config = dict(
    num_hidden_layers=9,
    router_score='softmax',
    normalize_top_k=True,
    routed_scale=1.0,
    init_std_router=0.0307,
    lr_router=0.00107,
    norm='rmsnorm',
    tie_word_embeddings=False,
    dataset='wikipedia_en',
)
Below are experts of layer 5 (counted from 0) of a mixture-of-experts language model. Rows are named router (the router's row for the expert), up (a neuron's input weights, with its number), down (a neuron's output weights, with its number) and show model dimensions 0-159. Each number is 50 + 15 x the weight over its row's rms, rounded and kept within 0 to 99.
After each expert's rows: a language model's description of what the expert responds to. This comes from a sample of Wikipedia text that the model never trained on.

# expert 5
router:39 58 42 65 60 71 42 63 62 25 64 32 73 57 59 37 46 31 54 36 56 44 39 63 34 47 53 65 16 55 58 43 47 67 45 53 51 56 25 54 67 84 41 60 77 46 22 36 60 70 35 40 60 73 55 66 53 39 66 46 37 38 40 49 54 45 46 91 57 68 61 76 54 29 57 29 43 51 41 48 46 33 77 69 45 35 44 66 71 58 57 54 40 49 50 56 50 53 51 57 54 47 53 18 70 55 42 57 58 46 84 47 37 59 61 82 74 55 64 61 54 58 61 67 58 33 57 61 29 35 32 51 46 40 47 54 56 62 43 49 86 32 77 44 50 69 59 60 45 78 39 79 47 35 47 57 44 64 53 69
up0:32 56 43 77 51 77 33 50 24 31 47 47 54 58 47 32 33 59 57 49 45 65 38 39 46 49 50 63 44 36 44 77 11 27 54 62 52 47 57 39 43 60 49 72 30 33 41 84 41 48 60 43 50 44 37 55 25 52 47 24 20 38 30 71 44 50 63 46 19 70 49 49 55 34 51 47 66 36 63 16 59 19 46 28 36 86 31 19 62 46 54 67 32 70 46 37 49 65 49 44 61 76 47 60 69 40 75 23 45 52 60 49 49 87 28 64 44 55 46 57 67 54 66 54 31 49 36 43 49 33 49 43 44 57 74 51 21 48 77 44 42 59 70 37 72 23 44 50 58 37 40 61 58 67 40 65 53 56 56 49
down0:44 44 46 63 45 69 41 49 48 52 53 39 99 43 30 20 84 52 32 56 39 48 31 50 30 59 25 30 66 72 62 31 31 45 26 61 64 39 70 44 53 56 96 51 53 70 61 58 55 49 33 59 57 43 61 43 67 77 39 47 64 36 40 61 41 58 19 61 62 47 48 35 73 70 48 30 55 67 37 69 54 71 79 87 38 32 63 33 50 59 37 59 69 64 57 61 41 60 69 40 50 71 72 43 45 42 63 55 66 53 48 43 27 45 72 43 46 84 59 78 77 77 48 62 44 46 66 68 59 48 46 44 58 42 60 37 69 40 69 45 56 39 55 65 41 42 59 48 38 45 57 40 51 71 55 81 52 41 48 99
Description: Coordinating conjunctions. The words and, or, but and list-separating commas or semicolons joining items in lists and clauses, as in drug and alcohol, create reports and receive.

# expert 42
router:20 40 49 42 52 52 19 68 73 61 30 58 42 49 35 66 06 60 50 31 64 66 55 30 52 48 27 48 49 51 58 45 51 46 66 39 64 64 36 70 63 34 44 60 68 51 58 60 47 61 50 38 41 11 60 48 27 54 60 77 44 42 74 56 64 34 43 48 61 49 53 48 29 49 36 49 64 32 65 65 31 71 34 38 38 35 41 20 54 32 66 51 62 68 18 30 63 48 80 55 78 44 53 46 56 51 48 35 49 46 72 64 14 53 60 69 38 41 69 56 28 59 75 31 37 55 41 35 44 49 24 46 63 37 43 45 44 56 68 60 44 62 45 54 37 85 30 62 57 27 39 34 42 57 46 38 42 69 71 59
up0:55 68 24 50 74 70 53 32 52 63 48 60 70 60 57 51 54 55 65 42 44 56 36 51 48 25 48 32 86 64 54 23 46 50 35 50 46 59 20 42 21 58 44 40 58 61 53 47 43 47 60 51 41 10 49 38 30 50 23 48 70 70 80 74 73 41 45 60 58 68 41 43 64 35 68 23 30 48 53 43 54 62 15 61 19 41 63 37 61 32 46 27 61 46 51 59 29 64 49 33 48 73 48 65 68 33 57 51 43 55 40 46 69 53 42 68 58 53 52 51 53 57 49 47 61 31 41 60 34 77 31 58 69 18 49 36 45 67 66 59 52 34 45 66 23 69 39 34 41 58 70 39 53 37 47 65 02 25 47 46
down0:59 52 76 36 41 58 27 64 59 49 46 19 70 63 82 32 40 39 51 54 53 61 40 26 50 70 77 42 72 38 73 63 36 65 54 66 41 62 25 53 54 36 51 57 19 62 56 67 20 15 44 48 64 27 36 33 43 24 51 08 18 38 79 53 48 29 43 41 47 76 82 40 38 56 46 47 46 52 71 48 36 58 76 45 47 60 51 52 39 67 44 62 47 67 31 49 61 44 61 46 67 40 52 63 13 41 45 41 34 63 63 59 57 58 66 51 48 61 36 58 57 69 36 71 40 48 77 65 59 51 47 57 54 56 63 29 67 77 50 45 56 54 54 30 35 47 20 53 66 59 52 47 59 41 68 31 89 53 55 72
Description: Line breaks in lists. Line breaks after section headings, list items, or paragraphs, followed by bullets, headings or tables; also Note, Succeeded.

# expert 35
router:33 46 15 41 42 46 41 64 50 46 68 44 54 24 74 36 56 54 36 69 62 74 59 57 41 48 49 46 76 40 39 59 44 50 80 85 63 57 37 64 30 56 76 24 38 51 38 65 40 54 34 48 74 62 31 37 47 50 59 40 42 47 49 49 44 29 95 40 64 35 55 31 38 52 63 64 70 63 74 48 45 70 66 34 49 51 30 71 60 64 59 58 54 56 38 48 69 41 53 44 38 52 36 33 33 46 40 60 62 75 64 57 38 43 60 53 55 39 42 38 72 74 40 32 44 39 50 66 60 38 38 55 50 16 54 58 39 41 63 50 78 36 66 48 81 52 51 30 54 55 56 55 31 56 70 46 70 35 41 45
up0:23 54 45 57 76 47 43 66 38 52 21 37 54 60 48 59 50 54 35 33 53 24 51 58 34 41 66 34 62 28 32 58 43 44 37 40 29 35 47 62 54 54 31 32 29 49 43 62 29 49 49 39 78 50 55 47 42 65 34 54 56 75 67 57 32 35 77 43 53 58 37 55 26 40 54 45 87 66 38 34 55 40 54 51 41 75 23 65 67 45 78 47 17 33 33 33 63 70 54 58 22 59 54 71 61 46 31 57 39 86 30 41 45 51 40 35 51 50 29 62 64 37 39 52 64 37 49 41 68 36 56 73 47 59 63 57 70 73 63 50 54 62 25 69 46 43 69 59 58 53 72 88 44 73 68 38 32 34 37 74
down0:59 34 75 57 34 68 46 40 60 43 48 54 51 67 35 70 59 45 79 69 41 75 42 31 53 24 33 53 36 79 73 62 29 61 35 69 35 60 38 52 77 40 44 57 71 76 20 67 75 51 48 35 53 54 36 44 71 53 74 45 62 52 67 52 55 55 49 57 28 70 40 71 38 67 49 15 38 57 50 45 64 37 47 56 48 18 86 18 30 29 34 43 44 43 29 44 42 37 23 42 56 72 56 44 57 72 22 31 38 50 52 44 36 13 23 48 44 51 50 54 39 44 43 55 21 66 46 50 38 54 38 39 59 37 47 34 39 67 32 31 79 24 58 45 66 85 54 58 76 30 54 62 61 38 45 52 46 47 35 46
Description: Ethnic and foreign names. Endings of foreign names, dynasties and nationalities, e.g. Umayyad, Abbasid, Ashkenazi, Shimada, plus words like Japanese, Roman, Islamic, Jewish.

# expert 4
router:66 66 54 64 54 28 55 47 35 41 59 34 29 39 32 18 38 55 25 54 29 53 72 43 29 46 88 40 34 28 58 54 46 20 64 51 43 58 19 46 51 97 52 62 53 39 48 57 51 35 64 57 55 52 21 78 39 41 50 36 49 29 35 38 59 47 39 48 43 66 59 37 34 55 91 71 40 50 54 47 56 64 54 63 19 66 62 48 48 63 61 56 63 31 43 54 22 70 24 75 75 33 55 69 67 48 27 36 42 43 56 79 56 64 44 74 72 72 44 87 48 36 28 54 63 51 46 48 41 65 44 28 38 51 40 53 30 63 48 35 74 52 61 42 48 53 55 24 80 49 70 50 71 56 42 57 43 59 57 31
up0:50 36 23 30 48 41 55 60 63 50 48 51 61 17 47 41 49 53 55 37 32 64 38 74 28 52 66 62 77 28 56 43 35 40 46 37 31 61 46 52 53 44 49 43 62 40 38 72 64 62 48 47 55 59 57 46 44 63 64 67 48 54 87 64 32 59 37 81 35 14 52 54 52 40 52 79 43 35 58 51 64 62 51 66 47 55 54 33 24 48 74 59 69 42 75 50 46 51 66 32 57 49 50 36 56 43 64 45 27 36 46 65 57 73 53 51 07 36 51 38 59 48 22 53 53 41 38 65 46 58 80 91 59 76 20 56 44 47 40 45 51 83 12 49 42 59 36 55 33 67 52 36 39 39 45 58 54 55 44 73
down0:67 78 60 51 56 59 50 51 31 65 59 36 51 68 51 58 75 55 63 55 47 47 33 53 30 56 50 67 30 85 53 49 54 42 42 24 49 32 48 45 39 57 36 70 43 36 67 70 60 83 54 67 46 51 72 42 29 52 42 54 26 50 57 49 92 53 55 67 26 24 51 46 72 60 41 54 28 58 46 71 69 29 53 56 55 46 41 50 56 49 28 53 65 49 76 44 34 57 77 68 56 56 33 49 21 47 53 47 95 75 62 18 61 36 64 60 36 68 62 65 24 60 56 53 48 41 51 52 72 36 17 31 24 60 86 27 66 61 63 43 49 52 49 65 68 65 39 46 63 38 54 44 42 39 30 37 36 27 27 41
Description: Clause-boundary punctuation. Commas and periods ending introductory phrases or clauses, plus concessive words like although, while, though, whom, which.

# expert 25
router:59 58 31 35 63 50 68 39 64 65 50 74 52 49 34 43 66 63 43 61 68 47 68 58 38 32 77 49 54 36 57 64 48 66 52 56 53 62 19 26 72 61 45 62 47 36 55 55 47 38 31 67 24 40 90 53 72 43 41 38 12 41 53 64 40 19 77 47 42 42 35 37 53 25 55 36 30 47 25 66 40 32 59 66 77 68 61 06 41 50 34 47 71 49 39 49 46 80 52 23 56 61 33 79 49 80 37 74 56 20 39 23 29 33 77 43 56 55 52 50 39 49 40 24 45 37 67 58 62 35 54 46 78 38 42 43 41 44 55 20 47 51 44 41 20 63 30 32 67 51 19 54 55 69 52 69 46 43 43 48
up0:43 36 43 69 79 55 54 43 63 44 65 37 55 64 57 57 63 80 57 49 71 61 46 48 49 48 42 54 51 45 51 44 34 30 56 38 39 56 51 34 84 68 48 56 56 39 58 67 44 53 59 61 53 43 48 37 49 72 76 61 39 80 90 59 71 54 40 60 50 54 54 59 73 47 59 37 73 61 50 39 62 49 34 38 38 45 59 39 56 46 42 60 60 68 33 47 55 48 50 17 48 18 58 77 23 59 27 58 66 10 46 32 72 35 38 53 30 27 76 48 82 51 46 14 45 73 25 79 53 51 46 41 40 38 37 55 65 81 51 56 13 50 49 78 72 35 55 59 72 45 29 30 44 46 20 64 82 45 52 53
down0:52 62 39 59 36 62 52 81 48 44 31 39 39 47 31 23 55 30 31 47 44 51 63 42 77 59 40 67 78 82 46 36 31 50 69 37 44 67 42 28 64 49 55 46 42 83 40 85 35 64 42 67 46 78 28 61 76 50 39 16 54 71 73 25 47 53 58 64 77 48 93 51 44 50 53 24 63 73 32 30 29 45 71 52 82 70 48 65 64 42 67 34 44 62 49 68 49 43 64 67 59 73 40 08 66 75 37 47 36 46 61 24 65 72 44 37 39 58 44 70 41 67 49 75 54 33 42 31 01 78 53 46 63 44 51 54 27 32 41 49 55 51 41 29 45 38 36 35 64 49 32 64 36 38 54 39 60 64 63 36
Description: Mid-word fragments, numbers. Odd middle pieces of names and rare words plus digits inside coordinates, such as R-ond-ino, R-ale-igh, cyl-ind-ers, 18.8-2.

# expert 39
router:64 31 42 57 63 33 49 37 50 65 39 56 69 57 53 49 47 48 51 55 56 56 76 50 34 41 69 50 63 46 61 41 35 41 46 45 56 69 29 49 37 60 68 71 51 24 57 54 32 55 64 33 61 34 68 39 63 41 45 38 29 50 46 41 52 59 68 25 71 61 62 37 48 43 89 51 52 57 49 64 24 33 44 61 66 30 39 46 28 27 48 39 63 44 00 54 28 87 56 36 39 58 62 61 54 29 65 23 71 29 83 60 61 71 49 31 63 48 53 38 57 41 76 60 51 58 61 71 53 61 69 43 42 70 25 31 60 60 67 75 53 42 40 19 17 46 55 53 60 85 63 41 64 44 55 54 35 43 55 61
up1:53 50 65 64 42 62 47 56 61 49 65 37 35 34 53 60 29 58 57 29 43 47 29 68 42 06 36 78 37 54 40 45 45 69 39 50 35 46 57 64 46 51 49 55 44 56 35 42 80 63 82 62 57 63 72 57 67 39 65 58 63 61 55 70 48 34 50 66 54 68 56 39 72 53 47 49 28 53 29 44 68 35 39 57 47 38 54 55 64 40 63 56 51 85 30 38 31 34 24 39 42 39 72 32 61 16 61 34 20 79 56 63 41 73 19 50 65 46 56 44 53 39 49 49 36 64 51 44 65 29 53 44 41 46 65 33 46 45 64 53 48 77 41 36 50 12 52 52 58 61 61 64 54 41 66 67 62 64 48 52
down1:38 37 63 66 55 81 79 53 44 38 65 45 55 78 29 60 60 47 41 59 61 49 35 60 62 70 32 39 28 59 53 61 74 50 59 45 60 23 27 48 78 72 47 46 53 44 59 47 62 35 58 51 52 30 55 37 59 54 26 60 72 77 34 23 77 48 50 54 47 61 35 50 41 78 77 52 62 30 72 70 24 66 60 62 20 43 59 34 35 66 58 32 38 53 67 45 44 53 54 50 40 72 51 42 35 53 37 46 49 49 37 61 17 44 53 34 45 65 59 72 55 73 43 35 62 39 48 45 55 34 37 18 59 51 11 56 67 18 59 79 36 67 43 27 42 61 34 58 32 56 40 58 58 35 65 59 39 40 53 57
Description: Mid-word Latinate stems. Inner pieces of Latinate words, often after p or r, such as compet, spec, techn, polic, ens in pensions, et in repetitive.

# expert 62
router:63 28 54 24 49 53 39 51 55 57 40 80 68 57 42 31 53 30 51 42 67 51 50 67 53 23 39 47 52 51 52 40 41 51 36 74 61 67 27 66 46 71 40 31 36 65 54 32 21 52 72 43 70 55 50 34 35 60 38 47 59 72 13 57 68 42 55 43 63 42 41 60 56 50 52 29 28 49 55 30 57 74 31 23 67 20 50 53 38 66 46 52 53 47 28 44 58 40 54 24 43 74 33 46 49 40 24 48 87 54 69 20 64 58 40 41 54 58 42 52 42 50 33 51 56 50 52 52 45 66 61 61 53 44 45 58 94 68 60 69 28 65 66 68 40 52 63 55 37 49 41 44 51 47 54 66 70 18 61 76
up1:41 42 51 51 57 36 43 43 37 73 66 62 59 48 57 49 46 34 53 22 75 69 66 52 53 36 52 59 38 36 41 24 61 70 54 43 36 28 59 58 49 45 37 74 65 62 18 39 53 47 48 63 60 39 51 79 79 54 76 34 44 51 56 23 51 52 43 80 51 83 37 51 56 24 28 75 43 63 39 77 59 63 37 51 42 74 09 38 58 65 78 69 36 37 32 45 37 60 61 61 75 60 43 59 85 54 63 56 45 24 67 30 59 59 40 50 40 54 64 79 27 45 65 62 30 53 18 64 21 25 73 22 64 72 37 48 68 51 76 53 43 35 37 59 32 25 52 55 73 51 62 65 61 62 57 30 53 52 48 53
down1:50 49 54 58 19 44 32 40 59 30 45 41 55 64 69 60 77 57 31 75 56 50 84 74 29 45 48 50 70 64 32 81 31 20 54 57 54 47 59 26 14 43 45 64 53 71 65 51 46 37 55 51 39 35 54 64 35 59 40 65 44 60 40 43 31 25 71 47 49 19 36 73 21 23 54 48 61 65 45 50 52 52 68 57 10 51 20 66 62 77 61 35 49 54 38 67 36 57 57 15 40 57 57 41 62 49 34 29 47 31 23 16 28 30 49 37 45 51 43 48 70 54 52 58 24 28 29 40 33 42 48 86 65 66 34 47 39 61 40 70 76 47 33 74 49 55 51 69 48 52 52 64 35 41 45 69 28 45 56 48
Description: Prefixes and middle pieces. Prefixes and middle word pieces, such as re, super, self, ins, and ant after Qu in quantum, quantity.

# expert 33
router:39 18 19 64 38 71 43 26 76 65 65 46 43 60 93 69 54 61 52 74 57 44 75 54 40 58 77 41 31 40 57 49 41 45 33 41 43 48 47 39 59 52 61 46 53 33 78 21 44 70 69 61 40 76 57 48 63 36 99 36 55 63 71 33 64 48 42 64 36 51 68 39 50 52 34 29 59 27 49 58 76 28 49 35 32 31 42 43 43 69 63 55 61 69 29 42 48 30 47 47 59 37 50 56 28 58 49 38 57 54 50 50 43 45 53 47 60 57 75 83 62 51 44 57 49 46 39 49 80 32 66 37 46 45 72 77 45 51 56 48 34 71 61 61 30 59 53 42 64 24 38 18 18 68 39 33 35 42 77 64
up1:51 33 60 50 47 52 61 28 48 66 33 64 31 64 70 79 58 49 45 47 66 50 50 42 39 54 45 27 40 40 36 64 80 60 52 32 73 41 50 21 34 65 53 51 62 57 47 37 63 39 25 34 34 52 70 43 45 55 52 55 59 64 65 56 31 38 39 62 41 57 21 39 70 61 64 41 44 54 39 45 74 46 27 79 32 34 65 60 66 19 82 16 56 45 40 40 48 45 37 65 49 53 44 49 69 59 53 71 55 34 38 36 66 43 56 54 61 69 60 55 56 62 58 54 54 28 65 40 73 87 39 64 57 40 53 51 59 54 72 66 34 68 28 47 47 51 31 78 39 33 67 19 54 48 61 42 21 33 36 21
down1:53 80 24 56 54 41 44 53 45 50 46 44 41 77 53 51 61 58 50 42 42 49 43 62 42 34 54 62 71 57 36 45 36 50 37 36 31 28 49 21 30 21 30 47 45 31 61 60 51 70 53 69 44 51 44 35 53 47 43 34 68 60 51 77 55 48 36 34 48 39 61 42 53 48 58 47 47 40 35 69 55 48 51 51 61 22 23 50 65 81 66 73 51 29 41 68 47 50 86 61 62 59 32 63 59 49 34 65 43 76 64 41 42 49 17 32 47 36 49 78 43 49 58 43 56 75 22 29 09 39 45 54 51 59 70 65 52 51 50 27 43 58 68 45 47 92 71 53 83 53 51 74 56 41 51 70 74 60 44 39
Description: Section headings and breaks. Wiki heading markers like ==, ===, ====, plus line-start dashes and newlines in lists, infobox taxonomy and "See also" sections.

# expert 6
router:58 59 54 39 56 75 60 70 29 55 38 34 53 53 45 58 60 50 37 52 35 39 73 49 56 47 70 68 66 79 41 43 46 65 60 42 61 64 31 75 55 49 40 51 53 63 63 56 66 33 39 64 58 72 56 24 49 47 70 37 69 20 42 27 38 63 45 48 53 78 44 31 34 74 54 81 56 64 63 42 36 35 84 63 28 64 57 68 62 76 27 34 35 38 15 16 44 62 33 77 40 68 46 51 47 48 53 56 27 59 28 49 30 42 63 40 77 21 47 77 37 65 66 63 59 74 47 43 38 56 42 59 38 29 50 47 77 29 47 51 80 59 70 35 39 41 48 38 69 51 61 66 71 33 54 42 48 54 44 32
up0:26 59 52 30 46 76 46 63 35 54 67 41 67 45 63 06 39 31 63 47 61 57 56 43 53 52 68 81 52 65 41 44 53 66 46 50 24 61 43 65 54 59 55 33 45 57 67 42 16 46 58 61 27 45 22 36 51 53 36 41 53 65 61 10 65 51 52 48 57 53 52 66 68 82 48 49 31 69 57 43 20 50 40 72 52 65 50 50 29 45 51 40 67 48 38 52 43 60 76 47 44 45 28 53 45 43 42 45 69 53 54 85 33 61 45 39 32 55 50 24 62 54 42 57 32 29 44 53 50 53 07 57 41 64 29 34 63 66 29 58 20 64 44 14 44 63 59 51 54 74 70 49 42 65 36 37 38 38 54 56
down0:55 54 39 54 63 31 53 43 76 76 35 43 56 45 47 86 54 71 37 47 34 70 44 51 53 43 23 05 59 61 51 38 50 51 47 41 47 19 54 42 50 43 36 42 37 44 39 55 50 45 61 32 56 47 64 48 37 48 13 69 39 31 45 67 00 82 28 53 40 59 49 18 64 60 56 36 71 27 42 44 93 39 69 42 59 32 58 48 62 38 57 38 61 64 54 55 51 50 72 63 37 45 52 29 73 52 65 32 46 41 35 34 64 42 45 83 58 54 53 55 68 37 65 78 53 53 54 58 55 54 70 42 44 65 42 52 41 46 58 38 32 59 68 54 61 46 50 52 42 35 61 74 55 54 76 38 60 32 46 60
Description: Pronouns and violence words. Subject pronouns like he, they, we in narrative, plus violence verbs such as killed, attack, murder, and word-initial fragments (she-lls).

# expert 32
router:54 87 66 43 50 69 52 44 43 58 48 58 24 55 63 34 30 55 55 33 40 67 40 44 37 61 32 65 42 34 63 67 52 34 46 70 61 27 63 56 39 59 66 55 40 35 60 54 24 42 25 62 68 36 31 60 41 48 51 73 64 55 55 65 61 48 72 35 54 45 55 50 37 40 75 32 16 53 78 46 57 47 42 73 51 73 61 63 58 45 49 52 63 56 52 71 52 51 49 54 56 33 30 50 66 73 31 54 60 48 47 28 63 48 40 61 64 70 31 36 67 55 36 51 50 54 51 28 16 31 57 30 76 39 88 76 51 51 71 55 49 49 66 19 91 44 81 50 44 40 68 56 34 54 54 42 60 69 52 34
up0:87 45 80 34 70 49 61 29 50 53 29 56 41 39 72 55 54 46 41 53 63 37 46 46 42 40 73 47 58 46 59 99 53 64 64 57 56 30 65 48 57 52 56 72 41 70 57 52 72 50 49 65 63 35 68 46 63 36 26 41 47 59 30 80 38 66 49 33 33 45 30 53 30 71 62 58 21 37 49 38 58 59 30 43 50 49 49 61 19 28 65 55 34 46 59 63 32 45 65 59 36 34 55 46 30 44 28 32 52 55 37 51 38 07 56 41 23 55 62 41 45 45 39 51 53 42 33 51 26 43 40 53 66 63 48 18 27 58 63 59 67 54 51 42 36 69 52 57 35 19 32 37 68 52 55 45 59 35 56 41
down0:23 56 34 77 21 55 51 63 26 60 73 52 47 48 57 29 47 53 55 66 30 58 48 51 59 71 37 60 47 49 55 00 48 48 30 53 53 69 46 38 53 37 56 47 49 43 42 47 24 55 66 44 42 47 36 80 45 41 49 69 33 53 57 53 49 47 42 65 43 40 47 59 85 37 46 38 61 62 81 91 51 25 66 56 52 50 57 50 65 56 32 61 49 35 58 69 45 48 60 64 50 55 33 47 54 63 34 64 56 55 47 41 61 62 34 86 72 50 39 39 46 42 48 32 35 46 76 60 59 79 59 54 30 49 36 64 79 27 47 59 46 35 56 84 77 52 45 56 45 72 70 59 15 62 45 53 48 48 75 52
Description: Proper-name endings. Names of people and places, often the final piece of a surname or toponym in narrative, such as Fahey, Reed, Mississippi, Johnson, Liverpool.

# expert 60
router:58 42 67 24 37 42 71 68 79 51 56 61 49 55 37 77 60 55 48 43 67 46 50 31 24 42 63 57 57 81 31 62 65 63 65 46 61 24 71 59 35 60 51 36 62 55 64 76 58 45 47 44 37 29 57 19 54 65 51 68 52 60 28 24 27 65 44 54 17 32 67 69 77 39 47 63 35 91 52 48 68 68 38 57 73 74 42 34 59 67 64 39 33 48 63 61 55 62 31 77 56 35 44 54 56 54 90 48 45 73 65 18 28 37 29 60 75 63 60 51 63 60 33 60 68 60 51 18 49 43 35 48 56 61 59 35 65 50 44 49 18 60 70 55 44 55 62 62 32 62 34 55 64 40 44 44 64 36 42 68
up0:41 25 37 58 65 59 28 62 50 48 74 27 45 36 55 50 63 46 52 49 87 42 28 41 52 47 62 43 72 38 62 45 49 61 51 51 40 34 72 31 39 39 29 32 61 65 43 56 34 74 58 40 62 55 44 22 42 71 62 70 52 27 47 30 67 62 59 44 38 42 56 54 19 41 51 87 67 43 59 42 43 66 54 49 88 27 53 52 48 40 53 52 54 48 64 22 22 56 79 46 44 63 68 54 31 81 54 45 48 52 69 47 60 40 57 50 38 81 40 53 54 27 58 21 48 59 27 87 35 34 63 17 48 34 39 55 48 36 42 51 46 31 51 72 46 27 34 55 46 51 41 32 51 58 47 48 63 40 33 56
down0:59 49 30 56 52 37 29 47 46 41 30 28 74 49 24 57 58 36 30 62 57 61 62 32 39 44 77 47 37 42 35 41 39 40 35 62 51 49 38 36 65 88 48 47 47 47 67 43 39 36 90 49 38 31 63 51 68 63 47 42 59 61 46 50 22 32 43 46 29 53 63 55 67 68 87 38 35 34 55 59 59 48 62 42 30 67 49 41 65 49 61 37 41 32 30 40 82 42 42 67 53 59 49 37 56 45 66 30 61 57 32 35 51 44 32 36 43 41 39 84 55 48 57 56 47 68 53 57 13 56 76 62 45 42 44 37 63 62 36 35 37 63 39 72 54 71 63 28 45 22 43 33 66 62 41 60 35 55 55 34
Description: Transliterated name fragments. Inner pieces of foreign, especially South Asian, names and titles, such as h in Kad-h-alin, ah, L, Bh, Ram.

# expert 15
router:45 62 54 67 21 50 57 68 41 31 96 51 50 55 63 41 44 40 46 60 47 49 32 31 37 66 49 57 60 55 51 32 69 40 16 42 47 58 38 38 67 23 53 66 46 63 32 70 49 58 53 47 44 64 66 61 46 76 26 48 90 64 33 59 31 12 48 75 54 52 44 55 44 55 63 46 59 45 53 62 62 50 19 46 47 48 47 54 43 20 84 60 31 35 56 36 31 54 51 67 58 50 61 38 74 45 66 46 56 48 74 49 64 73 31 32 44 61 36 35 48 37 21 35 36 38 52 45 22 84 51 26 36 48 60 55 40 34 24 58 28 17 39 57 33 55 47 38 42 41 29 38 58 44 59 57 41 40 41 38
up0:55 55 85 46 56 38 51 68 48 85 44 56 37 58 50 31 63 81 46 38 36 84 41 45 55 54 66 34 54 38 36 19 58 52 57 27 60 49 04 56 26 49 61 50 54 32 43 49 29 57 44 50 56 45 40 66 73 73 53 73 47 64 37 65 36 47 31 60 55 40 53 43 41 78 57 52 51 38 65 61 61 50 61 23 59 64 25 73 44 42 63 36 60 56 18 73 60 61 73 70 69 64 63 59 63 68 44 55 45 28 76 38 57 81 41 53 54 56 49 42 74 28 73 71 41 61 41 57 35 32 46 46 65 73 50 66 41 42 65 52 70 50 33 27 39 36 48 46 48 48 38 85 71 54 37 72 38 51 33 59
down0:58 32 50 59 55 46 59 05 96 38 67 44 37 35 29 68 59 53 46 44 51 42 40 46 45 66 45 41 30 65 57 33 34 56 41 37 43 42 57 53 45 29 58 70 39 64 49 39 62 44 27 48 32 44 33 32 65 35 80 26 53 47 64 60 32 63 50 36 66 54 52 73 45 62 38 57 67 42 38 29 34 48 61 49 40 35 34 68 95 25 50 44 66 73 53 43 77 38 50 24 35 66 34 49 47 35 50 60 51 65 57 27 60 39 66 65 43 60 32 60 63 58 04 46 74 46 54 56 55 72 51 48 31 42 38 15 59 34 44 41 53 60 63 58 63 66 38 35 60 40 34 30 52 24 73 38 48 48 40 35
Description: Commas after names. Commas after place, person or organization names, especially in "City, State" pairs, "Name, American politician" lists and dates.

# expert 29
router:44 58 45 09 29 31 48 61 70 38 27 52 63 34 41 37 48 29 57 58 52 57 35 36 41 57 69 48 44 63 45 51 34 44 66 61 52 77 61 42 54 95 64 51 61 57 25 52 65 69 45 38 34 34 40 52 58 52 55 34 50 49 32 37 39 45 55 62 62 47 26 28 46 59 28 62 49 43 61 00 59 33 46 55 76 22 63 39 82 47 61 50 39 31 33 32 35 51 45 35 61 30 52 57 44 73 79 53 36 32 69 61 44 52 49 42 81 32 40 46 51 47 20 49 56 51 54 36 55 55 34 84 71 50 56 45 47 50 64 71 49 35 66 55 49 59 65 41 52 74 45 81 28 76 55 23 35 53 42 56
up0:33 42 79 58 43 74 40 55 75 76 54 66 57 55 54 48 69 55 40 50 37 10 56 48 47 75 27 72 63 70 47 49 51 47 22 51 68 32 47 43 50 56 51 53 39 38 46 35 56 36 35 61 61 26 83 29 54 82 70 44 75 68 37 43 64 75 40 28 54 71 41 60 55 49 55 49 68 42 55 35 71 68 24 49 72 41 55 80 51 65 43 46 67 48 53 43 36 42 53 66 67 29 50 48 35 52 65 44 28 46 37 50 54 59 57 59 64 44 31 52 42 47 51 44 49 42 64 76 76 48 75 67 84 38 64 63 57 47 52 38 57 41 44 39 82 47 30 65 45 69 42 26 43 50 26 45 63 49 21 41
down0:48 54 72 36 45 38 41 60 42 48 55 10 40 41 42 30 61 58 56 66 40 77 66 42 43 52 46 44 96 63 24 73 45 69 75 43 21 62 63 52 74 49 58 66 50 62 69 57 57 62 54 41 47 48 52 42 39 41 33 50 39 59 58 38 41 62 55 42 27 80 45 35 21 30 43 79 60 60 72 58 40 59 29 61 80 41 31 50 64 30 29 32 20 29 52 44 48 66 39 28 43 37 70 64 43 41 56 56 66 83 59 65 29 61 58 49 46 50 61 65 57 68 59 64 33 38 55 47 84 38 22 25 44 49 44 55 36 51 45 70 41 43 65 38 52 42 48 28 66 49 41 47 51 63 39 36 61 61 39 30
Description: Word-initial fragments. Opening word pieces after a space, often in plot summaries, like f in fiancée, sup, phot, mathemat, h in hip-hop.

# expert 59
router:31 65 47 38 35 56 31 49 21 30 48 43 58 56 42 51 53 23 64 48 18 31 62 72 51 40 24 63 58 36 21 53 45 60 38 55 72 51 77 64 70 46 46 52 23 45 58 56 64 32 57 46 33 46 62 46 63 40 34 60 64 60 74 55 28 40 40 56 27 61 49 82 27 68 33 61 45 51 35 44 49 67 51 38 73 53 39 48 30 33 68 72 73 56 72 65 63 36 39 63 56 35 55 56 49 68 33 45 37 41 28 54 84 71 63 47 54 58 66 38 59 14 60 43 74 24 57 39 55 41 69 49 19 77 47 84 25 65 27 22 62 82 33 51 43 47 64 49 38 66 45 20 75 29 35 64 38 35 54 70
up0:11 32 54 36 63 37 72 49 37 35 71 46 59 71 31 49 59 59 41 61 43 70 40 51 77 83 60 68 67 57 61 22 46 25 42 36 49 61 30 32 60 39 43 44 78 67 39 59 60 61 36 16 70 54 63 62 62 64 33 71 49 41 57 56 54 46 45 31 40 41 28 56 32 47 52 46 36 42 43 67 38 58 60 39 51 66 45 50 41 68 48 37 38 46 89 39 60 51 60 59 62 52 45 52 40 81 25 45 49 37 54 54 58 61 91 42 43 50 56 62 24 39 73 58 48 89 39 14 35 52 47 76 35 47 76 61 35 31 16 43 36 41 58 54 46 57 48 33 39 42 47 62 36 64 51 36 54 62 90 53
down0:07 47 30 71 39 43 73 38 51 66 34 42 53 70 55 43 57 63 50 61 69 48 53 54 33 69 47 34 56 63 61 39 44 64 60 48 39 35 39 40 69 54 45 46 43 40 61 59 64 54 60 62 71 50 41 46 41 67 53 72 66 37 48 67 52 37 68 40 46 44 43 61 43 51 75 51 44 55 49 33 40 29 40 83 59 51 40 65 61 43 38 54 56 56 45 61 66 38 44 41 40 40 67 17 52 43 53 60 42 44 48 51 30 63 24 96 38 62 32 50 46 53 44 67 73 54 54 29 54 41 30 51 49 36 30 47 64 40 65 57 37 36 72 46 40 50 72 52 48 41 50 36 84 51 80 54 44 44 48 47
Description: Infobox line dashes. Leading hyphens starting infobox lines in geographic or taxonomy data, e.g. before Municipality, Island, Superfamily, plus bullets and UTC.